{"d_expert": 64, "activation": "swiglu", "routed_scale": 2.0, "balance_bias": false, "init_std_router": 0.0362, "norm": "rmsnorm", "norm_place": "pre", "tie_embeddings": false, "init_std_down": 0.0063, "lr": 0.0148, "beta1": 0.95, "lr_head": 0.00972, "warmup_steps": 50, "batch_tokens": 131072, "train_tokens": 457000000}
Below are experts of layer 4 (counted from 0) of a mixture-of-experts language model. Rows are named router (the router's row for the expert), gate (a neuron's input weights, with its number), up (a neuron's input weights, with its number), down (a neuron's output weights, with its number) and show model dimensions 0-127. Each number is 500 + 25 x the weight over its row's rms, rounded and kept within 0 to 999. Numbers have three digits each.
After each expert's rows: "comes after" lists some tokens at least twice as common just before its tokens as in all text. This comes from a sample of Wikipedia text that the model never trained on. Tokens count by the router's weight.

# expert 1
router:529536469451517478477520492491517509472513528489468547479519506511478465441498490502515463490524468513473490527501522515510476494494523535493504513494482496500474524490509508490497503460456489467494505513526507558503501487504479560452488531481507461524503492549540552506503451539448446521513506483538513539509470520507483494531511528534520514489515502516477543500512473502500480512534
gate0:529526543516541484524489485512499458525549477499468446518497482543484491508519515484502491532511512555499504511498470516457480525462490533525505467456505540455507526504507520520503496483502513455475487465516514519495507452473510501481486460498503471516515466457500535509483480531494498529472538467512509507499438511541515472488532526505551486459458502484482524511489478517512516495485
up0:497539510525528503518496496495481514529470521507488421472504529530514511499496522489522492449482497532507501481456487542535500517491525521475498484505532498477571543485461500468497529463455497429492465463525497492488491518486514508502516506464517497520503483492515498485528506525574496499489484482487520456495469525492524523472488512504495524524471469526507497522488459493486526458526
down0:541512508489530446484496460510508439458499515460479527503496523487516482546512525520491530494503530520490492518522512493493496516488498552510504480494524501584457503490523498538456502468546473509462523482480506473510501523500516484510504508489440492523509541485529485480487508464517474522506490485505505505510546496483453505523473517429489483520524502516496529487517548518473490501524
gate1:499481523511502493511488486519508486495478497495478513537498488470501546505484511503500515532511545530544455566519441464540511492480504514494497497505492496511489519517529542527467511486472531466503522481493467458500484480510534484468470492522530490447465466494482519504483508527459483516450517508497484504519513498506509508531554533485559439530458482513515501481466518512453525501516
up1:513508480505495490508486465487484480507528481519522505506518471521531524489474505519522518494493512550511528468543430528480485508499516483501452480495480489525519539515483495538509495460495526561522489544515524522483480494551505541508506504478561499499485501509487544495534502500494504514467565493479482481514487518466514511512562523540468523488473477557488513496538465517518498474509
down1:538476469498493484488460509546489453473505530512538496456520482499513512471510504498502496470490519487511506522509467473459508475499492473497521481494503489515539515502475530516463509514499496477495556489533567527546492493483557493517503505514532489482506470483488518477459528508504513465486465436491497493539487561488507520476492516481482451477541460526543484521479501542507525500494
gate2:506484486495478522511559496507503496501462462506517466514512519536491459516478502488468547455469488501552476510484474467501522482502474531507472517477474509525494496503507517567509460491521500527529502490528479526483531518521487507481537485486533490553517462489433540477449490535504480505430490509544517504501493505466502497524515504487529479516482500492520492465479474493517533519475
up2:507485502493536522521535447511472515487491497514498550510528475506503510496503477489513474484539546532483522529452502491512510474531533467508546560504538539498516503490496522513504479499504507435518524481489507541476517508504493485528517466507555503484454495495449525503479446487470490483525494491468486491499519457481474515550515525518460466460501509512534509464508529497468509497485
down2:499506473499477485516482512459493520474518483534513501548502504465531503490466524535496507503498484520534503498499473468462489492460477479535497515530483461478468487554555487557495493486451537483501503495542490499469503501483489496513494481498501525522483525525460440506481501564518508517502513495570496489525515548533482481516514503544493479539533492508490472490473477518455500516475
gate3:467498475518472512486509459486526517471514531466528525497509510492537522509554488522487514482537505516475483507500484473529474531505473521499479485525540526525512516509502485461473487548477531513523506501531558555511510509492517493428470479489449501535488501515494518536496496504477493533499483460520533512514502500474510459487517476472492486506514479480502459512541525534570465510529
up3:534468470552514510520473499472447463482497508498517524495452492516495465484487515478499470511498474551490467504511501498504441451518532514533526518527506460535505527478515518474507489528511499516520506491521502498484506512482502475486509484510523437494559530499474443483487493481524489497474518484493493497508487519514487529470484494506515497564462456495529534475485453554502506531509
down3:489537478512495484495470544472482528528522482527479524516505505513514499466505526524467508489518516529496502500503514490543481476512474491527475524557495513430502499486532481510453521517470514509498501517486531518485471491502484503474484470568499560510497506533498468473478495530489458505493521499516502496513478535517480530538486495501490474521483522482493552503473415487484557528521
gate4:489547521553444468494541534497460519514545497492533488500495517514483476516500525450494534485511498482508488520532473517471515531521460496503482464534511518537488469501495489494517514489531452482486523476480525463484457518500523540480518487524476518488482488495494464453484537467566492510475489506462461490482475490481490491497484491507522501509520500476437513526539475493532478497478
up4:507495495488525499528460504504506526530505515502512522491438479495524463469514552492460469549494499525511446474496502500515521507487514499490505491506490487483487519468498524472461464475523500534499484508493457492512498516502487506483471485525499460461468492504489549494523532448488527484512492491499521482517495488552456505492546485425501490512478524447516531472505462537498460536538
down4:506479493489501534487483569499523486477502495525500448502515477474535466481517526489478521508499486497513507481537442500517470504514513505504524491507485516536530513487553512519498478514540493532524477537484478502499467477526471518514483514488522474493494472516533502518527467475457463491519507509512506512491523485509485458486578484486432551468469521488497525496450543526469492522495
gate5:500531484473492494510508472505491510494504470457520562488576559496484505492488492507500483494489509524505502523505507542532519513491518506485499533508512535507514514473533507502530532475552528485511492478530532440483467552464507466491487498488493480508469482533469492483456527482533541475499485506527490492505512538451501485518498480507485488539510505562465548479506502536474507470509
up5:482540487518501517500469516505482517479517520499507507498506559503516527593504500529538519546513502497480490505497496456491515518528501457475458502511542507508485536523494502521509514501453489468558497506456501516535532503506517455455489521530538521450500530491469467506490491501464499476474526501564522491483498541458490474506515495489516458497502495516491503512524504512506470477471
down5:519477517502513522461439493506514525500466480486561511480535462482491517487507541516504521476521518501513473529512517515446469523486423532468495486488518490521473506474520461517474486506492533502554500483504461532522528457488504482532522505470505523473511513491494545481479527518442510527512512471442481507477455491488497516483501511503465503507465510481505520488542521502525481489499
comes after: "1", "| ", "–", " | ", ",", " "

# expert 0
router:490480496534498475476502516466549512480494478515514495518477491470540466527505512504517529476508469550522486519482484485499494469507451489464504513534570489485479465476519489499505476524493511464510474492505520433513438484524543492500515544514469503546522487478544532453513481501517463478492511532542498514530509493496477515441518483485507529509543499514531499505502476515500472507480
gate0:502483550545520474523503490529509521524501513473469479489504513537477475481537508508555536523502532564505497488465506509466479480517469483478525469483544533462515498499527513493554494529534471511482490489528555511486482497473520481502506465497515478521542471517476491485455486495482501534461529509507516501488447469487524493505477547472544492488440531489480501491483488515503511490499
up0:479531479536470529485495490449490508561456515501525481477501485478477491486549524510475460484507521485504480492484466518503483526484542486462473474509492517481529516516513508461472506436452442479521443474528540484452514536491515488463489506498514512526493475484524470488507482504515519518469500490460522482466504498510522504487534514500486501491478447513536483474484507469489497459500
down0:505488524478503465513528498504534453505491512491494465488509516534495495517516537523527492512505525504508493483532514537512511524498536556486511532503515494616485511482485469539481509484528525515486529462504538475519454518480498469469480527515475534512484517462496468516498511466472505488502467480538507507474526489456472494496462528471504470562516513501511523496512514509485506483536
gate1:506482477486501488531497514506470491451494465462436520528501486494501534503526460531515528497477518490512445543508440541497529486478497498496478542491533510529524510504506543518517499508474509504503525494494483495527438492511541438491513517471529502479474492500488543531443492520508482497461495493518515527526477490516517491533525503502514431518480468498486497503470463483483525520487
up1:504498489511498485516463445486462475517472491530495504519555498523516519491468499491516489475497493515495544484519467526488537467499497499474526463505492460554530554541491507519505500466520528521504474524561496523492452510544466534485506524512516492490473509511499523529505536500512506492483550495509505483521498563479502501521529528522483506466473494559497522505542460507543495478507
down1:528467469501508506523474475595496458459499518507543519462546494503530523504464522471542490474514539505530482505469460495457505495455508512504503493478468505525543529519501520500476516517479496490511541492500531541513464495499514505547500516491533524495510467490466527519481552496519482485481478488486503511508480533515478508500476567479490474490499499502533501527524532489509534494507
gate2:510469480522512514522520515499490519495476484482472457498497520506491457503433530484479538486484518504530504522479468455499539504505504505505487535486492530495499477517509501561471456522514490496517513471524482474471504556513482465493506491509480467533454478500409510487461471554534468532483499498551495486459504501491491487539534505517497474541495498505506494485479480515517515524481
up2:500476492488527498509543486502506502499502500479505522512528501513489488498495447501499454481485516524486523498451486488507495493524518482558555533522509528495540503492474550499468431477465511451489536522512511507496530539492485504535522499526519478458491502457483501478494489465480469475523505463417506521470495485481494536527501539503510479503479504491527532498488494508495565522471
down2:498483472507478467528485494497522520484523468536465505517510482537546475490508536516518535494472485548514486475492474468467511502470476450509510502480459475478460508508569509545522474484498495488483498499518468479464506522519493499460502517494541543504489501505457450542502509579507506491488499469551515498535504516496476467487518500534513512518515469527490498461523484507503523492468
gate3:477501510542473526487469514494503453476487498483530544518502473501521528529516498520472506523514511499485484496514498444532457531475474512474457492517534523510487501477497495495484501514484519528519489537515515513507547499488529518470480540501486506515493509509496486557463515491499510533499460476510482502523467494448520432467519444487519476494500476477510504517496545517574457513543
up3:503476454506514510524494501484443496488498481490509508500436477505507487497522522507501480509507478547509480518524490512507449460529524490523500535545531488523523540496547527482503458509513521539536513478524488448485466481496506500486512489515510436507595540505477470487466485518530488481488531520497485524502523542515489516487504526498491500523479469494508541482530495525493524522519
down3:466496505519475504494485530484507522470519505511473495519499507528487456460516506494504500473513518518455503477527535526532525476517464486545525528541475502465510520486514472518465517516472530493501467478498514532531478521510477500475485478537524558513536499532474485466475511513489491479512544522501569512481467541503479517514485505491491499555501523484459537504472454498460553494531
gate4:467520509540460481469525506436498535508517502459502510530516529487533520524509519469485509533493501493504489534504507518471519522544447454506512444507494508571509476475504483474535499479507468533512500458468481460507466488485514481510492524499485478506469519479506500472494504534543465478487495513501478462493494485485499500490476486513507510528519537458433492529541458483505490480499
up4:519490515508528511556443515505529524534509512484493540518443486517533474472487498511456480512492483548492453457497502506542515481481551500487504515490473508466503499453493497487493462492545483554498488499495478508508480528488472526454469504528504489478459510499468516518518535445499536490531506523486504493488475479515479502478497485468506472504473520456490535493490474549517478539488
down4:502467507479516522496491536485541483517544504490491458493505489497509482497515509488470514517501485512518502454525465490535480511480536525442527520521490531551557531524521486523472488514523488496514479490521487506527464478519494493536474492497488459464481496517497480515503500483463484512506508531528495483520554494478520470492569494529446538450468496504491475514491544519474501555535
gate5:452502459512505525503521469480465501511533502490538525532534555507471499517489464529533521508509506485494492531505520562541512513467483508516486511498511534492535501492541506488510526496527546478490497473475543467466451517504517504480484466470485516527442476528479534500486526452516510522509524529518502507502510554471457486525465484477463519514476503540483528497521498494505492491468
up5:513511493483474491487469479483554516493495525515526514497515566491516533552528500526490492554500447486460500502494477461506480527531505461532474528512532501505483537498481493519508524509475498488502503480450511532497542510533505442464457506526524496433507513477496471539491484471477485478508524502547514504466498509469467463504503497506538465510521468465532493499513517490521493489516
down5:505495500491499540505466449510466496492460518499539486443505508459495514469503557490531499505531517482518494509495479467413494513474450520479451505524482483511476506478520490473502477456523506500530520505497479520527510448487471520507558530483485511496499501512522547464459521514477528523492490473464507489491457453529507495496501519508519489502456519506496484495500515475493472460503
comes after: "\n", "\n\n", " km", "°W", "°E", "Scientific classification"

# expert 3
router:515464495549503465494511509499498504512477521508462494542528514456524477517515523484473451483491506474504485488499481543490520515507480512526516520438472490518516546512503485495536480493493502433496490494528458466518435527500481538537489509475460492535518496483554481450468535486496470494513529533540507539524513499510552501527480496471483499500499534487519487492476481480501507480480
gate0:506490546509538476528480504486490464509535480467486457517525511531476491521543520501485481517521568504482502495488484519448497544538508493502520462455510501448518528504498551515528478522507495448483468501567517492473501484491484468518483470456507482480500466503511509484481490501505504472473503516503560515511453485493539483467530546484503498508481533479497506481492460514515523491511
up0:511499499546499548511516474494489515522506512508494507466507525486482497492498537468532521462465471501518525468449463510507490531466555503460487495502517504492559489518469469451496498492445475418507488477543515512506516492511526515485503506481475523537467444511527466481500487488533502517485499502487529446472467506497486520475478482524472510495479500480525471492485501505497512445493
down0:523469534471502485439526470525529459498484509493502491519536505492516491519500503509513500510473526544535496514515506490482482503473515539498504516495522506639465493485476485522451558511519506514507530466482538495496460501520514473498481523500481482489499532481517471486535496496483498494509520488463471523506513485472499519501493537486508489508473551482482531486502520535475504500509
gate1:520480497514478480515478516526482475483509491496483525567484473479469582484523494527491488482514522481526469545483461483477538520483486492519507514507496484525505513515506523510496502499502501502470503431524488457482469491506524451457513479497519507473486462493513514521479503515524461511453489517493510558556510509513526494540532522490531434539473498476523511499499509515514538507507
up1:514515479486483505489457477469481475506501501514517500495515494520508500509470475501521501469481517504507541502525460517469525513507490465483472456524517493547528534511504467525507501508520516541519474567542525528484475474542454569523501509525494512518472522495533530520540535490503501484503537522515511457531501519478528533523535501525500522469459493540525491477540488526551512490523
down1:540468484498470500494484483549519506451498493487545521462527479503513491461485518504522467488476516519525492488512483478471520511471499507519527494503468486492521534502495512536473498515513497504472521492546518539497475514501553496534504515506535506505528477448488519502489585494513498490502476447490526507557481520498475553456494489503502444502522457499545486530508520531519489511530
gate2:528443502536493525517514485510478500519478488482505461521498524521501497521471520489452550472483486502543461572465504462521502479524466535515493533458479514520494528506485535570485472486504515492535492463528490506456523516492468460517502454509498500514470483487460512489472473523508492521469516530559516511489499521496511454531510498485525465510477518493522482519498503521500510494493
up2:534494515495511523491525462503474520510503507512522560526515498501515521499529487475512489495512490515459501479465448501517504471535530444514504522534545542514553522491504524519480447497461499434563523514498542503495535510484498474502500474524541507486505503448489491503502432504476507490514488471465479500484548469493490507513497500533524470474522492497517499529476528505479497499473
down2:518474489492492494542476496468466547479515490530506506550511495502518501481478515505473523535494502546519497507482472485503490521459486480527522521506475456451470487520564476540497485477472535512470496507538481500497531514479494505519496483480519533507501506514459430508476499597527499479504526494556515487536495526478474480519504499539502503522509496503506497470483496497479469479465
gate3:492499507529456512510470475476549492450510519463506517522506499483503518476516493487510512505513510476494470532492492470526502525475491492467487516481521498498545507502514525495439492526479562517508509491503521551531527523476492522464491521496477497495492509499543512520463517505485499544523457483515500503531472517470535462473557450490486454523508472465507492512530547517556465506540
up3:535462449516505468556507508476459486478508496487508494471459478497494446481487510483490474506490504547488504499491515509476480485524524495509535511521495490524500577471510506489513457539515529547522512476491474493501475500475502504486522501495504427525557545484475479476480504482530473490482529510500506515499520540534467526500489497496493513510465480514522524493502473571478528500529
down3:508533475522480516504482548491505525519515482504517494519485463524499474471495518514495500498476518491463504473535560507543514489501473502488508515555474517450501526510543525550448489541472528492507507509516496520491457512497483503486487503539489525485512520516498473461459517502482456486535513490493571514493498525494478519524460492508508485504517504491501538492509428485486573515524
gate4:447526531517437471481522501496472512507528474463505513498525520529511527516530533453481516505491489495513501540523525522484510524537443514501499498517492521523504489508514489473536512482526458513483499440492486468528458493517529513528500523528468507518460520514502488463491512504529500516498504497472434456504498487468505502489497491514498492504554551469460484528517451504506482486450
up4:520514495512506514543466536508499489500490496481507518509456489503539469495528522498448456567484521518506459488490549505522485511489541492512541483484491484465489565480486499504473467499536465530485487515475466494476490507503509517460468488507506470477464510527515548500515498451504483474521483487501503516486482476503474504468532491451515496501447528452486530501506501533514460553497
down4:470507538482515532509492513507511513483513483507487451506528498471515498475508507462463506512513467511558500485509454493512472508463508528437529527503489500542531524482529529527475508512507519530532458512501500490509454467516498496538464495486536498494502492502513477513514486477485514497517547500515497483513538511486515469453583492496488565471445530497481523504479541490475475509496
gate5:512514477496509523500506470500462495545543489489520518532574553495468503507503476510510523533489511505502496544488526514557529491498493527511509503490535550492522502484529479471517528498543531470510507494491530439481459549470502493478467497492498485495489523523476503467444538455540487505514479533515507497497490525468481476503512461499485503542493507529461562503496499490501488490489
up5:467513513495497495461492497499485510463522505502506495500516559490493548562525492510480488529524517508462498489497509467471508491505530456518473505509517512538503502527471470524507496482466502487517492463433484534520543512542518472454482501530522514466494514490466470538493484489478495479474561520553540524491488543497458485503509507498545478488529497483529533507532466485511479499467
down5:503462532512509521487443474493483546480460510461552486453498490456474507490485562496507493515510504488500475535533536491454486504471438484488501519477514506510483488480496474517501510463487514519544512481492478516518526456496492509516549545475477485470497494502493538465473530534472520546506493503467536501452474490488494490477497505498490488513458493475526520487505514474541462506514
comes after: "2", "1", " | ", " ", "-", ") | "

# expert 15
router:499510528483506463475535488499487539494532533521474504482515518483479457519529514487475512482496491519485493466457500508543510519522517510503520513460507454501524482506495513551451536478506483490508549475491510465483438510516488530517513532519519492507535512536490495457468560463494489479477513523499495535520476539513531466465524484505473487507460497492431531524531486463508505510500
gate0:520505566482516475530471486488496457518494485499511430520524514524486503502508525497511487505506534534489464462502461508459461517495499510483542461486502475430479517509521537522549478475520501462510477509533494466463529451491510485506505436476473501508512489508528518496486493501494503481439512478488508512499464479513512521456501506480556485508507511477497519490467473508488520530490
up0:507521515540503538484455504487477498509524499505505490474491513514486474491521516455519474481489485534501501486493466510533469534472527516450500497547489472456538552485507496483496526461481446434466475464573485470456498515497518501502463545481471503511471499508502481509506512500523530528455500512455520478470481502487528516479490515488497495497465472504490484499497481538508543468492
down0:531508539496479504499508507497505449466474493505482464521485513517526486543499542508543502521486537528499504494506498499496503535498528533489485486510476524616474508497492475520462505493536469533481513464474533477486463526508504464487474512522451499507506529476495476492533515471473459479523463483501466503491518468470489488502472531474488455538487512502479537477520482526499492514508
gate1:508479546516490499501504513508474469477468484486465546550510474515466529509511489492513521492470518484539487557482446495496539512504496519508503478486507471525486508519531522496516524490506497465524496466481494458492505496518525474468464465493519515491472497489529503503470498569496448511463498498508499524529506491502502509495560501491540440497531515497500530448435522504469538518517
up1:512493477492504513493491469477498482507486495505501487495498488501499491481469496514492486498497510528503534500525491536493487514485517464509488465545466472558523526505473476510517507514497515523498468574549499524486472510568481584521499512525529482515493513479521503519545521475506494439479561499501502458507493516474513531532565523521508501473456484530541514471519494501514496485501
down1:547489440488525492486485457553479484456511505536520525440509492486515493505482519488513497489477532482526482529511479513447498518493515523510504492488485491487518543509485541553453485509503463511508539513553519515511479505480556489517515518511540494496535456491500520504475519485518496467460489454489515515550486551490511514494509484475478473488521480504546470520484534517487522494511
gate2:509491493507529536506516471492483508477517474508510476509482547529463476503479521502489517512461497530540492533489480487506516485481492508501506561451463475530483509483509517584470443509513491497508495493508501519454515539509512468519543479507534484521499474527434521488436506536516496496470479492541515473514506519493504512522529488477451475516496494504533475498497478524521523545495
up2:520547494497555513498531444515473509480516525519493521539509464523479527488537497500477467465502502536492534528444460467497510496517515470533515544516543533511521512494487516511494463495453492461521543529498506517484518516496475458518508473479518506487491496506476514516509429525468478511517529510460490497496495495493491462541478537507499460482492506502547521491515538467481512525486
down2:470486488513484501500492516467500549503505502512490516531521454485539499463491511521453509507507471564534514510482487473487471492468491493514523535507453467478490462528523460540528482467472526508478488480531481490515522511484498492483501470503509526490473490492447470511468506570522534507499510491559503507503510533506507504514522547545529513515490471538540465473483476521477469485472
gate3:507487483537475534471469465484515490530483524478522504497483477476556502509536511478514527499486537494505464494476490482544462522479492486509460516518542489513484501502492520477437493535500526514524503513514536534515505519505524506469501514457491520519483500506500502512464539469481517571517460484514515525509515513465540479442542476491505495504499462498473499498509538484555460509552
up3:506478451515525509553462515484469453478490494506500506485460506506473489503483485509527483510532498542496482493522479510504479494523526517514513511524473485508499541499512545497529484521541532517539508490496456488476447508480505501476519519488481433542540525489478469482487498479508491513497549531488515497516509518517491520487490503500506528540443479510494544492511497601493524528523
down3:471532473546484520479498561521485517501500477548500505517481493531522471475471559505503480498490535520503486510534537495541501470497498474492481504537476520449498536495531486531477510521469537501510485498517501523484446519494481501486521498532489526502494526566462481474487502518481453485517514487497523491481487522507476527492500501504516482539490500478504524511507409494487523556518
gate4:512525508524465494503544535510476506519559460487493502519513503502501516508478544469501485492498510463499478541503505525464516539518459496528495446515512517540482466507515506495516520495530460466493491431471486490504456492501529515511501480538473516514446519478478474487498505517572514490524485507457481492494479516479503488489516475526543495515513530506448518514548460466500488508477
up4:526520499503529484554420493488499491518496510498523494536437492509511477517495517494473480528489500535506467482507541485527505482483547533487511489484504481457493496470480523485485467504520485554510492496495462491527467490504506524465477479502485494461473518510434520506491525441465497479531496484496518481495495491517473498489538484452514492491519507432512488486527487543482504526547
down4:501500529491509509506465533489527462489528498529478454518527487486535465465505518485475525530504487486551490500549481512498462500490503526457528504521512493514507508513521498522476507491538506537540449508485474480518461455544473508514470503479515480504524469489494497533501482459502486514475528518532489491490518479510478496479534482502426552453446527505495548507464538519492494506514
gate5:499520528486524519501534460485485503524539480507544564507561568491522505507468480524511507500474521534505461505468503523540530519458488510504526517485519529504548480496512507503508514486512552471491513507503516416476455513476484478504482490514478514499480506529499503492483512468509523482513479533496487506512486523449492500525515472499477506563469513516453529509532499524494483480494
up5:503523516497504525502455502494490504518549513514518519449489541485497503555513518528503479533490505517422458472483512473488502519513503490506492523538547508529490488499482483521471468495450492489522493491451518501521528460530493434484484514535507491464499517502491464495528492475459503468508549488544522488478496533482498459473491510501523462536500501471490474493546485495491461480479
down5:507462509475518505473461485498500533499478518468544495450502495489494488478502527515495480532505507518517477534520549502427491517477432532473459502486484508510479508504502461517487494485526506510516499489472484542537524448499553490502523545472494507442512510507488541487475507532479513548516526497474492510454482468497509490481477536480485478523456509500529524502516509479514471465519
comes after: " | ", " ", ", ", " (", " in ", "; "

# expert 5
router:527491500501508505501508477479501554535520479480510470501527512480505479442525551506482467496533491550467489494488519467501459521452498515464502523489521527499489502491547523506481518524486495496498489509515512531531483508489495482497499507539525512541490469499541477442492477465507470516496523468548483476536514468565475489476480472460525536501534499524529523475457455494509494475515
gate0:518522543519526481528484495495454494501536508481453484496516516519491484500497545546519501502479548543485539455519521510476441549478494466518517448454516517452504494483512534510518485489512505508490472500536513516467482421460516492513481468498480495494521484493503484517506495513473517484454535518483516515507478488523537520466474507493536509504487486476516537509483462500508520512456
up0:483520506544499522462488484501489477521491496508513498472478531497469494503521525464510483493480486524469520471430486519544467515520537510475478487526501493497535476507534483431489514481468480444534485467535508485494506522500514473520500522462492498528516500493567476488505510518527492485473490525465530478512459504533488526509488475488480514497473431532545503484441498489511497488473
down0:537478539462470469508515485497524469484468509468522476510518528504497500515491540525521501473458500555471469487549534501544495512465490527507473517480502502598453514529480493529465503479509475510469514471494530481536465538505474482498489543519479510539532508489520489483498509482498506484532485448538509489486529504459492520512502534489495486506507527521497534515511482509489472489500
gate1:486492492489496486513503496504484487443487510480437508546493485481477559500516515509516491499490503545537484566512450491532507490483494498507512499507477478512500463493510530518493507485465502524480484461473466480503486513552525452464482528503523499471505496495499521524481486551516483516441509498497477541547516522486524503533519503463548458473494514476521513510492476483446520524456
up1:511519486522486492525463462480465460512508491541517509531537480508528518488439489536513502477526492500498506489530445514516490494506501455474479475506483466553502535516490492525497510501507536557531460545542485516490496503534479531507513520534534511521484528487484515547503501484518507481494514484509490494511509524467501538541528516540481506490445477541537517498544475535506483460502
down1:523465493499478507508470503548453438499506524517519506455489539508511503480506492480512507470503495480483488491488493506486499469513535528499501523515481495492551515491493507541493512533508510488497512483572538520519484506480542496536521527514540552512504475474474521487456522518523491487474500449509508527571498528503471526503525496468449467495503467503535499548501480481524516484548
gate2:494468499554480501490508496500500516473452502505501472510507506516490462499446548513449507495484500496521497540503480467508479504514478533494492553463461503509506497523497539566463440516500487520503465503525494486475511525527475479486487512502524450509477476491435520508484468523521481509487510475521500492489540454480517500547500493488537441499491519523514455507488494536533498515478
up2:532470514487510507483537468509509492488459508502519541536517501489488523463530465479509441459496500519508510535462470492508501472492532474547539539506513523503531529492506526492512476499473498476517535498509512524435512498505512473508493473512504536463462500481463529487499434497478494490536516490439505506476528454449502500525489517510499503494504495486501559489496528526452499507470
down2:484494480465491472513502509470508508480486509527507522563494463503562537476496537530501526508501478509522480514493463457470484496460515481517500510508457488477484507493583503525525477450483535498490470492526513507476495514492466508504504505475510536513469499496453446491493508557517517497487541490542470517522516506516477484499514530556521489520515505505542468453499474507493485497474
gate3:494512497537482517497460473490537508463497520447531502490488494476518508485537495499492530520529539483497476478516483485529469512507490497466497507509532473513506490487525518503449484510498535525530475553486514575511536500512509511444468513486478466524475526506497501533466512512502519555524501456525506500487487502454483454475512429482484482531484484475488488526518509486543471496533
up3:513470464522511497537470492473457465505498502494499515529460494520524489526515519519528476518499496536484469522500492505511495467527559477535524526521495482527487540502523542488485458514520534553523513494505488487488482506464465475463499496475483429496539550495488476479484485481502464523493520517474500489504515565527493526494485523497520525527478487516527532475517492566496514529526
down3:475534487496465490519447535514488513486505474497459496528492489496476455449506530494485502506507522523465516472525560485515517488496510485486511488569478512444506502504531507534476516532482539516519513517506530500481484521494491503469486491520496522528516518557476475484498505524507468480522536510496557450493500524523463545533482495500519482515478514476482540520501443507476554498497
gate4:451531508495475483484528517488467508505507466473509499502499539511509497527524522463477526498534525456492503519477538506467496544529426478487491457505475504519476483525483511479506505491539435501496505463494467453510441485514496500510503526561487525499491516491490475484517515517557480497500464526473475493519488481514502513469480509471512481507521525522436473516511468483495500515461
up4:528481514502523497556454506473510504494522532519482503526435505518530495488535518475482449524504488498512467518488526494524474503488552523509522487456485498471483531483503501477480485485538468547519495487476436483523483543472488520485502498503506479489472497527470527523487490466485520481520476516492497503506492470516469502494554500422503472506460497449503516487530463520484466520505
down4:482496495494522530495502542515549481496491515507513473499513513492536483484508507513492518519490496467520509468524450502495492473463503501457517520510499557544555504478532520494482489534497491514494455491467502516518458453530477512514471491480524462460488494515541508548499480448487474498533517514492489485500523490496509493488560490520457544480446513484483536522464543540463486526488
gate5:475497467482489515484541472485487504502587474481501554535558547503493501505501500527499521491509486523500509507495531496546530497506525536450496499505505509529503494493524510474494512521539529506517505504490541460499433555463515470508511467471522468502457509514498499485471532474530512513507511525526480513459513544477465488514503492469457489538489498538458506502512485508483488494494
up5:492508497487475538485493488469477482498517526490485485502495560515495515542509501518488489526515505503497485471528501454522541522522519486480476489519534487503498506510521471487505510502455469471532517485509477536486530525552502462504455492506503503444481548506515445525500454513482510481500547489554486501454505535480452448483511501506533445489535525508518490490531515494544462505479
down5:515484538475529509484487493510472526485471503478568513468485502465475498443523507502521507507512497478512490511506512497439485513473447502496471517472529491499459486484499477520504534449513524520508508491475477521514538460470494506524520538439503510467523511518498594482476547522485530520506507505448498472513468489529493503490485519507482497520456511501497500488531502479473497515476
comes after: " |", ".", ")", "\n", " |  |", "=="